python train.py --n_layer=13 --d_model=192 --n_experts=192 --experts_per_token=4 --d_expert=64 --d_shared_expert=64 --activation="geglu" --moe_layers=[1, 3, 5, 7, 9, 11] --router_score="softmax" --normalize_top_k=true --routed_scale=2.0 --balance_loss=0.00689 --balance_bias=false --router_z_loss=0.001 --init_std_router=0.0324 --lr_router=0.000392 --vocab_size=8192 --norm="rmsnorm" --norm_eps=1e-05 --tie_embeddings=false --optimizer="soap_variant" --lr=0.00347 --beta1=0.95 --beta2=0.98 --grad_clip=0.5 --batch_tokens=[32768, 65536, 98304] --seq_len=256 --train_tokens=538200000 --steps=9261 --dataset="wikipedia_en"
Below are experts of layer 5 (counted from 0) of a mixture-of-experts language model. Rows are named router (the router's row for the expert), down (a neuron's output weights, with its number) and show model dimensions 0-191. Each number is 500 + 40 x the weight over its row's rms, rounded and kept within 0 to 999. Numbers have three digits each.
Before each expert's rows: a language model's description of what the expert responds to. This comes from a sample of Wikipedia text that the model never trained on.

# expert 56
Short syllables inside transliterated Asian and other non-English names, such as mu in Sabaragamuwa, ko, yo, aka.
router:453495488517549491520552470572489508422520415477454539529455542505535576491503451554519458570500547540485475495427507465552426500545561526525467558446472420412516466514506463550458483465489500510468508579457495537513525468475502516524525462462490447443523485512501562532579492476508441474509536532526541482468519542470437411536473486468464476475472505532495511458502503547584483595482549548589533478551495494460480467480455477478487467477483560517426520546601500485451535482450417472486496549483535466492525529453506501539483584485479489561491486522546479597447503485456481506
down0:555526452505491564487517526521479398484444496549468461499526516453519456457512508461605543499425510520501549486530485550523540521531379473487529503491553487540474447480418512459587490556564567478502444517473513518569438523522511503496501550545556559511468553474482573451516450473514536481492555477514459551502494545428521476499479510589520431484523512482485510485573433588480524557456425484447478553491514489461514489486497552488551485523474564525475462518483442443454521436534481451474468498564487536500524492483547432423542517543487423503486498448468514532537505499473520460
down1:572520471468470509546468465495427491471569505453508478535504525596526444492532396443521525503522514476543509539539455514480494524402460526554506400470504505519571489554434471453556536441486542478454529477539482461512446526438504499495498543494546460498476516539502457538542469459534542511499511482548464468543487554428426465473475477490572491497530468525435421505521563492441515572506536570502434522460504472478524503497472481483411565491484470512466491492523513569434490521500469466459448494500546463510474511503506530537425426529560534464516458547502587476550426500450567500
down2:434547524468498465474506478584597517497451478489446514503542505555442454462506514476520484557543490510567496490465554463517506466542449546510494512446490530455457562471507447389453525441541503515482478583413462539534413513516516548516516530442516506570484501535463489445551523497517487490493461492482467461500534532482461468551455444501470540476489500598582471525565521516504494481469542542522511496487527499536477455517520525474564498453488520473506488592451542587511503508507444508431574529495409508502407570517520509492518510441556452487592546510454491529485542454535462467
down3:465476501512490407507516502491517572533510580533465490536484464519419546546444534539513466514489517445450502443535493483440493435500459521521566554471466536512507531497552504450418505505520527469463466474488456509485474538540511439515505448513449468477503479556406525574517440506502464508462490512515467483483512531500452463429537462486504580513525492549518444531532502436411444419456542477439497488477499506504463512482510453467548525542484480482507445503517466482566434478612542510573533496499537482582456579483488536499452418484441620544441486469508467493486439541542490497

# expert 45
Short everyday nouns after the or a, such as work, land, art, hand, board, farm, and mid-word pieces like t-ast-e.
router:416518487522532557488540472497530566516529424497458553509487460574524596435509460475483495523506537502460551531496485419420455481477479514465510487472501441572498482543509461431480504495496491540506467512472433508507411465454506491482523581512495479544535533532483536547490529490555508576508455507502421501497515499495421478409441543469474503483462534515523501492510518546556554517573494542492515519530443486454487470451441506510503460490465484509408484502502466518453477453496570507500552533486472534439528519534508561473564546548528439533566442501409533632452511505442536462
down0:469593472461508505503450491498542481409483477498515528499515538437474429516552537487441530476514523499471531483470518428518476457518546509487498553496522537526569499501520557523539463455517439521476481492485454511501437447472446422440521546489523519470392489507490444478478484498448472438517476570479495549611595452469500512536434510540449522431427554527511545512430488526496495446497506569442532554454469538502502503523537531535424531470524452511531531531476515508513494521485459557481471474445523535402503551492509449448581505490585523467548520567503480504545466450487470423
down1:483447456505525533487556519633547461480450483503568426462520481528466470481491575510543494523387497519494512558462479528549465488441522475447518526562509498563513498522522530444516502481566470459502475454566494431461491446490519500474441453453494594472494464567510510430561543507515485439498515482383484488491520403471506440502569497592575532522441466437455523524505508508530513550436514522501454514528537532532459442500469520587491509429464474504509465487479483506461496527525503485487545528534473472476542530505487532471543542533488459506478502489574459466493458508528424449
down2:516545534494484495569518532491486523538467495542546528573471457565547483566482449482513441580463498548475517499502490511554543579438520472507536474517559474459531436519521514442511487525463484444518520444519518474428546460492484519474509408535456455513503482504451454472578570462524516487536498503511590548505463512446481499455536522470441479567473509453504504511457536484390531507501458452479494505522552524435479472432493491493527525558527593443557374507471500499547477507515549492480513563511530499532467491513559437476502481451571542538552491416521388531526473532481521495
down3:522415464543448482448489405552482470512478440547498507487488558470494579497554537443451579516507478475518485486535495439489430515521560507529481527503554514472517426519495475455481381500548523443505513534477450489470518488421509610503434510434587508495438498470556554541512525548515537493483517602487489483426478521457553543518531496518559482517451430547540476540498526500481507544560514546524495551521512488508502461540468477492499584501457500515482471475421528477530472429505537505551507522594486508496509521493520505542571552470527489565468548525524490490562433458467528524

# expert 25
The conjunction and, plus &, or, et, i, y and und, joining names in firm names, author pairs and lists, e.g. Routledge & Sons.
router:456521443539566562526525455510486467479487480468478500542483508499545505431576445516484491581483523452502410580495489473495477423589449492447468487463465497460557498518487500483498530504479607522472433502488532565556449563484521472400567518448504437435546522517497557497520557486496501591539542510573565448428445548448529474468422508479480461510562481473514537515525547560514486511501458539531497559517417513488515428485485465497428455459576457517487515539552492475515512449469495490539506530490440430472496516512491496540541520489543465525514483480518516503459436472473526524
down0:482520558546473518573585466453502520498580414506503448523562540495465559576575585440536538539531551521502500495579496535506514412486445531411515507445498487423566474453519492462515518483520483557543559483514424553514529496443564542404475549445540529543459534527515496438499501545554545525464467507441536452484569568495469465516485501521499567531498493481511515490524492491515512521467492563540463473501457549467474551549507437581549503525511484503468494514527441550516565441518492456479463462476515473488527440469488464500526535540507531518526596518507567460497492499486491500
down1:540482438485506525450469537519437436524485519501470463452560514474528448549436478523537521445465470414485576476455486511572520554502496566474505448529537484563498468554571472552509532495485516468464546476448515562454522468554457521525527545494472495547556461591461498487542509536438485459505403490417532529590548475464448577499583489496479461504399607556523533562568487490507492492503499562470496512506491435446476402501471519510517536549522488506490543457502473509536530478516486548540491437544499523471498574556498547487526519458520482573530473520499497489490499507472488537
down2:529514511437475449536469515550490516477556513543463503520496489577518467472491577474475441488506573555586468373501482541444492424532490557545508404515460516480513514486490529492472523499528489499520475548474557467555567524584507499527496459537494482477484476478561439488504398593498464551437475511467459533435475565472510478488555563533486487497510446453520456516486510528500455522450541449392496501460494518505580483517476496564500503481451536507445529496529441430448477509538463495451477472519526491501422523548493474513533473466480528528479469561574572458528539562479543481
down3:452484465517439489505449504445442556543553484521476481456492466544459497480482479541583480419526498522542530463462485519550527545585472436493546561503499405512466451538511449509467534510477525491543460505518455490551568591545532501532470480498497395541506459493498520473501462511434537528510583444483586478517498483531474515561483480507436573517518474521497497475542409483448596477525447490492489563468472464454550488539486573521536504534452502449456560510582493517517532474483523499488440523496538551456497499553473490474474534475597520463474537537560473431441528520471462549

# expert 63
Second pieces after a capital or p-initial start in foreign names and words, such as N-iko-lai, p-ira-tes, C-él-ine, plus soci-, mechan-.
router:496474492520519479565496536465511543493517458490518514504491486524596547484524465508551507563512518534502476537514488484496454447534514533460504498509504417493527510528438474493424487470457534490498495493459431548524484492463469453533527489466531494443465452538498531500531552431575435528446519502500522483499429519450482436437505513497516423505465462475507491506501513524595598598448541483550550486544472489438515509484493407498527493546506530463397484494507508455451540538511463452473493534476490465478495583520503435520535550491545524573551406478500509615529508483487616404
down0:561495517508493461487558484510460457503562468453503556486511516513503459507585479553494480500501471521475533499512490521480495503539474482484509437519473528482549494521446549505533514524536549530482527522433462527536477523418523460487450535486471484460424555565497541517398467498516564523469460474551470416541493525473530576531473554483455512493472563490461520485497501522544408474468579496498564457550537496478549470416493539440475501488537532517408479542475512475495449495490542440606483521518504553524563440465557579480483488553522545525462430529530563519492509384500549601
down1:452449558468435544433421533565558481537404522459500488452524497572514510485472510514460480468476490509485558500460481524496498453472454509384481542473456381476496479510544450516507481513565532461496535472518488499526505531500447422558565513500500532514465524463548398478463517469576491573517588509491487514479473554534497576544491530564544460509545531488468579506485559407497494512491548522528496488527499533522547513536452539554529480541581514482504449565532449479515424510498548503465526523533501463486517476553502499549487611456489504517481491490561518523458514452476460496
down2:486515489456541531576514440401531455546515484506476507500502549516381533530487526435506491467505516526449521471450455499459555506582479520478472523529501492532529448548526498577529500503535504490491545501539500485480517632468503522482434451542475534456461511483432552512567444463465542524485494492536513491458563564504571608547550493459400494477516408483417546495496490508476483446481403496472496508496508544509472502556487508516523526504482508450533549482500473493496540525494489534436500499462544543478504478559469500457448432485445500491543581518527514478427586521541517559
down3:563517504482523496517467473500521453522529500543477483558505442547533515542500480454539496459477565482529487502466496480558530492614523525500527507539392523417481524478522518466528559548460484431501446508522503488480535503554520553486429412461475516434459551477500521504480473438457595496508512552510482502557499577474523429572500464458545511466540548447531479426540532564437530507444502495517508542504527468525448461507499414479426512505438409465540495448523506468578516478508441443421478476465469495519554420552467458491544559528488511454539467500491509466487548486562498534

# expert 27
Vowel-ending syllables such as ri, mi, ai, ya that end Indian, Arabic and other non-English personal or place names, like Lakshmi, Mumbai, Divya.
router:411507459533526527490476462537457489387465465519478507545494588529519565521531529523605479510443555459511449534511587514542462463553493506583489522420496509390478466530495493433525528522536522479509514588468491534521500509428466520509549542442499489459480470575499556470541574470514511552474519516574526527470529492528498522496468441466444503457497463512509539455571567515556466560520471516500529509542444511470512474504486516507458511472514530531412452609537503477516481458486464559508560505467516470508577459510502527470539532552539470515538473489487502580458566507503542499
down0:472530539509522547516541438562540494512577490452537477491521475528466528495542500535499536416402530469429562519540473492507467544458502476528521495474475484482505520503629531515513476427496513522466463482449545473395597493489477532521432540472525523483512489520429528446483471465504451564545484457490499481570531461562486514458475533474489505510517503455475449503515469480537487487431500482548517510500550559430528565467502563468549510477500511443496612516499454545542560539500508418589518523552474488542480513533462485475575523454505568556492411442511506455525473543461510456
down1:496492449480506454457524459512539492472546472491526505501540496531472464497505583444482584495504457433506526481458473478429512425531525520517526462524528567443526511502412511446423453522483457440505549552495533465514497490516475539486500469471526508561519494409546497545545431438504474504471580520490498512412593441531492449561502552553538506458460513497463523517544471470541445521533557469527522535535457480499483550582479464436454605463466420559517491494479507521496506530498464538484549536579523447476543548544493477509512415473434469549493526481439561519515450435510479535
down2:560448546488431494460466455507542487467517540543487509485516535602473489510500479514472465482517552510514444487535501554512510461534526442492483550510462512450438531429596493480448551512487528531520429503570534481456477517467530550475498556457528482524579536459507531476521509534507533494454553497430476513439519461513565457497385445512510507528557512472597500530466524556522449464501549474473497496513523423556480489436521465521507485512468497520536573455472470539505434504520462417462555489489498451518446447513589480453535596513524490532549407599522487481530496501504567501
down3:467566524447509533476499520445452534490532512488458515432505445508522513482551544513502494578512547510518555459514455545472513489514531526528476449464513520439458565510437433513557529547485455486607475470417471599507516457519488569481494513471518478488510475491524456444451437448521510500489456535489492456536509404511538493464533527453528522527426505456514505466582440585488466561493509509474473499491509478482560490615534393470520601526510561568557520494532499464497520492467472523483553492520444577540490475465497437514507447485461487451557479508481500519588487449484486458

# expert 31
Commas ending a clause, and subordinators beginning one, such as but, when, while, although, where, if, in narrative and explanatory prose.
router:506476531533518535552488462537502515475481435491535445533464480535536520499533421532529456561436504493460486525533528488447504464545471584510492521418480484474500498562526456477501544486542511554456455494459462513509396577480507468525503607503499433452507404582477541460517554482560496540517587528486527468494483521497474503490434504543510527481512489472536500395531480517478524545520460557459531490482470472477535512489409501549409442511604512537465442487491441438525499418452497490515498547459418467486514506551543526525478548512513496526608477520470491530472527453490485460
down0:512435534505522531478469541457516537484486497463478493478439451569457575445436489476518519471473526461536567457438576483436491581626518562462538460524556508438508495496485511467505561466487500543514493477505481431465509546426540524536583543515522491488476546500478542501595522572478497434550531545553506497550445576508427461576480490518531508504528508482435576497492465508524559493552530451470471470448490514526499487463480529524558464527553461501481516564518524442472480513490432514506493559538467531503528448543491550569482437481450460494470417461441495497541494504483523556
down1:521474508557560573436569497505493511496459520515440439522573467512529555402546498493422451557455487557482492387526523458542525481415493512500526501533558482487503542545530485514502503475420517488544471525542546518441505591493530532537491501521509510497502489461449548547501534472468445510554494553505490594533518544485488432549484538550501448477486489478446558556505464506498501486521490555543401500470508548537516444528437527489486510484466436503503469557453504493517436425435542483475521489476416559490509471555475521462531494515497558515527507513440425547481526504613497521
down2:523505472412510507541470491526508509508474548489548442475441553552573461472513563464532514539473396502469444533465493516386538466472503550523474552559518511468482484542435494523511505501467515485458517483498514467519441464519478497434485489480541440420600534480475541492484548477486487413468478448526557504490559529509550570497516487476522537496503521455620534463502512503520553519486534527458507526529510505552470452540517523460507534580460585467487485448428443552538504519499509488529469573543501488520526459458414526478466599483458583541467466517563501555489476494476461450
down3:459554475431410427480508499505528467504508484469529452475495439573506421514546484485436515510399574502458492586509464448527432544576509504442560495488481453514463478529562555465553532501490433561519470502492521538538536504532517511511493507462580461527465506467518483514463457556586529497498522538586462449508475534478486464476502433544450498475477538477565473429560509594509478501517514504506497456495536485565509555486497394496446494511446536527441529544542480431504479521559463471520492486522470472499514515469496539495439446489487484537476487536554497419497528463483606525

# expert 60
Word-final pieces ending in s such as s, es, ers, ils, res, including Representative and Works, Notes.
router:445485485542492517515480501485521617433468528430476470609539485528515505466558485528547480517498535485441474517483544499496422436533516484440477452501428502537503425537458468528515535449495515569508472537534450541585454483489510509450539584487456437497488472469510492487502474528465506487498568495458463484472457577513506498554493544512486451512433452445538517481507572522515525581491467489471462559527528476413521397498460446534443515480528498464491450520471451401475516484490438448531480529431500456517520516575522501551483525512560485485526500564515514541420484462472560446
down0:532478522499559591495520598474474515496413443487495517464520518547496521455495524477482523584439459504581496520482460549513493481485495521501491490441481506469437459496465489512533542537462506529496505524524539515442462556505569448503589509454498544520497489444517582558519542434579509513468530484571546443525521553495468532431493499554522544502511487462564510474523510615496509535497482484487599517506496516445540493525498474485549495505436368493522501522473505455505482463480434483457515543506451513475467544460523475480515512445507439419528541555641518516530506513509556467
down1:484530454548529477516491517510410513484434525490485502453499509533566500445485603514503607472500453482502513520501480501461525475515432491495468398522473465489458499523508584493573435507479446579533525464523483527431441459471535404519530496545500512521474540536501500529491494459503531553512531525486508513509510550460493532538429460512500564436444497529493530559534452544594498532436513571422489534472518541531523538442421542499495502461514495508457481516479490467398488514459488554522523558562507568510566566518531430538517506507450467482487502440509546557580556486449506492
down2:416483482556452511397490509535524504551442540547505382552502561494482471527486494541553459486463416481507514438494428430516518514525578482505470527587548475520423489527495524439521512492450526475475513505549492470480515498553526471507487494491493614553527481534519528520580529542508487516499478466512560486541532435487509467517482528443526429440535495471466419585472420420458490570509501441508502505543468533527476503525441519556502539507542500499518482439515526517553555511532465435461478575503476477532531520497530508533542521461529451449536500577541522499439540495534558481
down3:493529450483545458553444582513459500541553469493513410524507473591488452438541503464514508498534519534440515442475577534542461503603444482496454454514550530511515538501493487479474508525491494462490468511486535542526455430416392484481582476527448504504487433464571466471448510558508426551513472475528483463533483468486514533473537550515550459441523480522498485451491487411570494492517515552472486542453485570423500480514483539482489535499530485458500508515597463531489499539498491498590471452494560511475475537472433483475506532532473522538480599495483449530525508593547545527

# expert 0
Conjunctions joining words or clauses in running prose, mostly and, also or, but, nor, ampersand, as in reading and writing.
router:504474477487518572538532437530502470481511463469500474518454524503556515477505492536511431524453557498498422545502547519439471454568451506457480500430475408438541474553545489445509519520448532508482454524462534523513430539496484443468569526480523421493526501559487564474535529443506528550527482601579563430464433526460466497459453522485486515449436484482543566496458502519501538514501496534567517545500477445451539493450419477459414470482619484480495504475522436486493531466506503519558548523477402524471537541485450548514491541491506530483527447507454544483490517452456562524
down0:529541579515604478542535529543454483530439520480499475554513504437499447410464530561491608500496499578463489538515505558500519522509543484460467469494535499541506479503583444455497506525466522509442421485461521488465519521442526471459515460504550600488517436499492488505499571473448510489535452541593523489477447507483459426417569522504441430589541543494497577465486520478480414477458452527447491467431562496533473533522505522427510508458494510484594498482499466520486467506522463433518546519569499451483492524454487475495500438519520554484547487479482506451502518540505538492
down1:490489452472431551611500465543563481497441503521544525521560533459519480509471478532556510531499442500517443514476456532500521509542555488550490519507558484494451519449466487490520455489485503479470482427438471547507526524512479595490510482476529521458556524516462548485525512490466494536518481557434512551570547451408530509492501617532508455524526536529501502497478512569512525438592494503532539529526543462405496522517509501547503527504522477614628517483481514431605465483480501543572494481504454553497471444411485508521479563480547489560524495521542518485509477467511463451
down2:621446473542538448523567479497490402459512568467547500538550463521483539419473502413464564510452447500422457517457519496537475477530437520444591536541470512450540484513510496508434528489480482516477516504490522481518521530541502562420500555488533502480540486500413557454570537430497557461561501506540465503499476505468519481502456512451498471554558534513457496494461493495472529525510501471529487500525572514466518511485467468492507543488544545554517471512510492535440530499476433470487497478479480513489498552399518557463430547482499517424541442410519476454434456463452412469
down3:533514511472512462442496500438477563465446540486428506430436488470428431527495480512536513538529516477501460477505458500470444505487478489445450464567517423488442507528446470515464461611555487427495538478484497407506539576535529500533542513541528488537459512500484577497519487527474503539549424479498454467429474530501429545535570529459511515526536469550521482486581460494500395555492509463487497529467489540470529502532508470503540517458484516488525528535525464447543540443511520517558543408521504524555478500502473466502547515450524527467501524598477609580469520485445474568

# expert 41
Abstract, legal or technical nouns after the or a, especially law names and processes, such as Act, process, disease, project, research.
router:514444545506517532506532484478514552510554437469429477529529494580504482530537470520504474509441514538466467537507480509439476459502509563529465527487535485463566482563477475483512504504500523533485415597480412551526467507487625520405552573534470430444459491563481545546578499520507472519548527500474497481443495554439489528507516506460513538498451486475587517492471517516579510483492480527531514530519503481465482428483482497503459564509509507532472490486476487491392523454536474474497547553427519526499556480495501511467506544543560463546543475533518439547423488567383547437
down0:545551472485475495495511515501461507487414432491477453545484448483461472497474489547507522515466495476555475521440549465497513553476511507474503530511419551462466498496458484541495472441594501420524468519462600558548444517568537570530488478423534530456488520500469456561539519566515424515482501525453499451524429516512479566496473528564501483452545514536578548466515456553435496509518476471462532462515488591493532491572415499548449481459600548432516531490511588532468510493518404480486530489499544493455531455499523562526473525457564470480442479535563509485481512485477461475
down1:454488494515520517454594476500502479565471505524505483485507487417473544501519489574582449492456479530548503479502520494552471454509493479449528532560539521499459454518532514489456537501515548552492508504517425525494490538480515591443527593517501522439487467490412439460452518445526495546580526588454537524508527529437524500546522500445529523520500507420532551488512517515514494414552556491447472497501435551503532478533466563502535557563511476485541454481503579563459524466495585543489541476460426459524436451474511438472533475425510393447518485466525438523501496489504446479
down2:572493473505557482528505528523472550517525460506536440560488507528499531542530502544495487454438494600463546484437502497534485476529500488464505530544531485477518550501460436491529452518522512511522442516576486476431558529546521559502532521572528512468525513514465443434354538552511457553522439520535481539422477491449481492505545550503505578502574548535561429462447463465460501495532512492497442463492468580447450499455486522554448503481506507514452526527509478536457483586493463471474508523474495497594453486464543511489554410515499506384498491488489520568484461438490451508
down3:511494427508558517497526467509426557509541480490448464540482489541431473475542522462557532572455603430478494531520497575480530499424495476463512519494466489498514507555513472507545482537451494537465533497571583469423579475554448489485450488505466418487479542517517475528491445470486534528526447498523490526461478485565489504534478507520481523501540506540572497477577532489512433447473532544524604453570499572488503470491498545578474437438590530548442458533494514513523431522551482514472512516544479525474501448521543530513494471436472520522483376554541519443519499507498496558

# expert 52
Word-piece syllables like po, mo, bo, go, Fo inside or starting words, as in tadpole, gargoyle, Foliot, Pogoda, ergometrine.
router:543503485563502499559527395509529494485492488480517499537500518558525523432516491482531452526472572525497495502493489467490493521499482491501509533507468473480553402550531460510461514515486517454502478567491438540533433582402476493448513504407510503440557556512501502468556527414550524559521546509540560509532528531499461411473483446471466473484504509425497514490538511577510487591477531589563485491534465437458442522479517492567489492477460501569422438497521484454534505434427431494532470563459508451511517491494490500532533498510515474540540459519449491623510524484484562448
down0:459561521469477554532461442589453435494489482454531469556515502458539526541523502434455530470514450531516541507495535497486515455551481496607456501482464528521545507513567488400499558480543523479495395455489470491508509514447511494451536487500459413530545415431471536560552483619526548496459542524496533541556511510486490554483452457491488492552500503520593517525544421501541547485474464422497479433542491501466482501513505568585557487474428547470428480467528531494422489478512511472513483491466504407544530518530495536512516469551467464516509483495460457495555500538506511519
down1:431496488509473552411567484491497509554485534501529511543489507508468500472503449485551483541493561526494441492446561497539413515560468484548431465480460530505507467491555525534498462504499466502480493499532485496532439489437464512530517539592478533497442546525528481511609465507485527547581445390527456463548521425469447480457580533524440494503541460525564487444489420529572507482468569472502501497522448484429485529523525560530594492510542542535518515508565483509485445384530517444531522524551482504462544549522481474506499482554522492536440455557486490475468451529502550513
down2:534512447487516484551522467434393551518527513498500444526517485528488515558418498545443513454475482511512487487530427442512574508493486446570470491647558566480492504464492509457451501608521515532456484471495435568434425508473570571472507450469506462527501472442485555514509558470562509446543410497562494461480584495446492472582491481508471467490478532555508457547525493469454482527508503459440532472474529496502512472568499507507464551511459476467449537483491512564484500523447558472461482483468473446454505455424481494479494500500437480492469515565522509533460543476539496533
down3:509489464480464526500509465475464541557453472524545528484439526442492507545493530585524568545479485454506500556491545560495461597567501435546415472517509458509442509487511579493547536493537492453509510484499437507501472530498513456556504569468474451554465553534483431520533516438541472551512565543535517530472445537506514384442462577493445479448494523582446454491515575563455468499463566486563510588523494474558532468493516450516470509434498381516450543479487518484453487517551562524493515505492526478510515506465478493407568460493494465489517460501515505470508507464479486530

# expert 35
Common nouns right after the, this, same, often plural or followed by of, such as name, role, season, way, buildings.
router:535500487546505511590562505469522513478529458480526530553487521569475568463509443497469455543500561471425506549514509497425494491546454470477437483499479461476518516545522484442513536482518541546494468532508462506516408521466485490483523574518491366438512495569524512596562546440530476535542477504481493522556485573506427497511459479425536565453508465434565488467549482552554544484507498498507582531515553473495518487413476499508432497495487491517441464514510440510507496458463478512471546510430509529414516529585507521479524548514504495545513469517491518553486544443417574446
down0:544440499547507519485501598490546460552525514470506490500467515523504516534496492547506539517450472498449502464491499469503431453504491529544492616484456498577499458525419524527520461501547423536525435557489546458525524486402519484531512465497579521566470512520519517479588539487528515455586509466535465539460497559492522519505495435485487516495509546542503527525513490458501422554517461500523449545515477493449425417549464457532468488540472439488563471456520538445501460534489494537541494540503479435626573408424497455465506547588494460475476441511526511504492453502508500468
down1:546414470499421510475472449486483435486477537447488433513417497534485477505521528536475447475468469476502494567450467468504451486478571495504492493442453467464451466456517496459491539509456494527546512503454532511536441528543509463417558528530538506484481452546549483488564451487474454521537534505468528428550569503524467540553528464496401523481529526436518449425512450510458548530589570488447426447505457509475501457506517426502435406471583516576530487465493407559514491491525510507532492469431494516528479476479470498547506524478486470455490546530416511492460520563561470484
down2:538473431476513543461611447539494407427503482565501519474515495553452470502536470516522524513433519485435490474494451485519559515533460481446558494534571519576439476597452586443517535511524467453476497526513506430468534487543493507444453534465506479521521487548486516535499470490466492576448448479497523565491510436458500543522483527540546509548466492539518526544449425499515482489530549474470536399446472428518439502462533544526468482452545553482410453521461568500510472554462499578481459435501518497465528459533515531506470457548582511543501483519518519440471498454501522524
down3:430529536448526477484505443545467571524578435463529522435527527444490525495430485504450442504478513433468462487532508512469557626539474558461506513457607455456490558503518577482489440454506548489447445509487482463486488559497493486456481446473411446501454492484465475549579481548553538464436451487483624494487576525522432523456520437502481489496551504547494474488495497534557475496456477497483473460456509507512480491487523443460546428562538477488530548541455487506518572507514524504510437475494500528482501551518452539490476482486521537464474460529494495572480570482489529566

# expert 8
Plural suffixes and plural group nouns, such as the s in Canadians, armies, members, students, children.
router:445475489538505605485527481444502535428487423473456471565457543520534572481525449517456477522512469446417504568449517454424502492612467497563434483485472508462496441570500483511511539502526508514518503529520461474469493505499511523481516527526523435485529468589591518528553501475525472533509551493456543478491426506450511509528522506517471493444500424427547503503556525575486481476557545487513505518478451462415509490450506475564509509417534498473464524499504480425475431441477502527521478557453490516481553495503496480473475549569562444552524422612514528527487532490479524519
down0:453509535517539426461595522568498526393548416530490488508490444547501513457544486504481550524517480544473451513460466484428502496531490539505545451541466489567471462503492514545488502504499475477531512551531464541474522510506431523421443468456457454479498515541476518502583486531486505459495415491450588455475543490518468526512499448450522516540526525487421572466480481586498601503529496492523455484563544525470460573463521477554478523508527473468566518507508431573538468507533507477509457576480540452510495458459505490454491455493540425528504577490490501385471551527528535447
down1:468492501495481445491466537520492531484428465536460504493416493407491460567528543502468530467491535504508537462512553505511475513407463490536507526479457483442613467418491521506425441482540592529509521586463478462490547481458511390483502510616487486484470505519455557476502481477445551520474539490551492439509547536473485458578438508468455574551491468452498549498540477506519554535509481497511500501481469520470491433578486515556500461437507486472434556468469532497445518518452406474502431506526489457508509495563526472493540498490493480463469522518427579496488465519431471542
down2:510477467446518462468555577476480455466454509437587467491534498582493487523471543519510545526507518475483560495452530553487460476470479493538459533538481516535452580550423569526497460498503507520448452538459485468511542525582462484468570536558464507567530558497461490592480491466520564481496487496564495456479492485430520442555407531483498491490513440507552405477454460479504509495509492549484463545564475451426527505560499519518429555535496532480518560491462520498431515476414511473611539536488514450506527516523451498454526506517502477442424416488451505520528481475515460534
down3:454524429458517523496474481469585521589502574435477485513442517475533459450450535564472442508466510553447538465482572469508523471454505561514484475577481425446514621545491480425496449520459479533505490520444517489504467474518446516502523509520499503394499488450484437477487403533510435492439496568421494565518480462465496497499504453464499501437556492475520473525436555479487512448482542534440501488480473499481616482479534591501501516509454509483553556442501495568472508474490511495512454535465501521464466467489563558475481438523513490453511508517481563485441513559521484530

# expert 3
Word pieces and whole names of non-English places and proper nouns, especially Middle Eastern, Asian and Latin ones, such as Tiananmen, Azerbaijan, Hapoel.
router:478468436544550551521549517528448561477561391475467504520438491504573577519479483550503473507466563536537487551492493483542455493497486519610511469416497474474565504491494455425529548442549549553499488572498487498520517479494546506534546476475425463463489530464608562537445518508529440504492519456532596517505466531498467488474506527463447525496472490507535494499543526597554479526477482509466561550554532498454520445568489472554449452492516492526474470441528457487559514529454473492480515517427482529524579500524507517570548569484540518531497442523479531556502431475493524455
down0:574567518490514462507497514445502506605490453546449501472484527451459516487523502484505499605519436531516566476485549478462516552539504511534494438478420436537491484475525447547436528488464494522482476532556481522520489481459556459489431528541561543438399552520425494453502495519440511512500510519560523525437499497404561505480474514517533456527487560466538495513506604474556528441489548502507493541423583536530566511598508516498542560527460430455485448477513467575511516466451529484444455561494481563496502511577487460549483495483461522497457519482536496509470507504488490457
down1:448441479561456530494514568513526547462545538497513477445507513544531482485459552482512450551422537511470474432537473458497416525511538466538441466530531458483487501489466590408480453553437569424418491497450445523529538513566534465488499521470479445561523482485464536500492476475531455539444453440557437434505513464539537548527483489530538471439502507453588491484510508470523464550549560571488499503489497470464493551555475509488543513454444480507487563528532510455501425535503483472408528515529492450519492493420488495492452502462562487532538475564522554405470456513533527526
down2:401457519516511460442544487483544464436524511520378535478489522516522536482530484534503452533478489441539499490478465473557533470460494492465532540464503494536516455538552496506529506485611491506456521551512501560599483549485558558526516519520529460507551453421474515536433512522514507510533514522453497577514554562523563528520416510536480531444455477534549543547475553475452420522454492431481447449492507472490516529478503455455509470452506506506527433578501435522497435413488461448496499529447563592544565475489465459498517532515487540488585532495490513524495447542544468464
down3:510423543529599461556554472516500518484438432488510500621477426508440515514444557534465460430500455509534483555515549442499472509434454506515488500529442521510536498487563510534449531547493473544571473508453454457537501543539524511472458481581486528482557515522479461513505449529540484509482492544489552479529494488550435490533490515457484445482451510455531525517540600501414499501510429522511459429520473500604496570515512440503488510500447491476518477501442481522459553487486461439446538516510523483505535527480567550491460519493445516498417480440427481507573406506525469484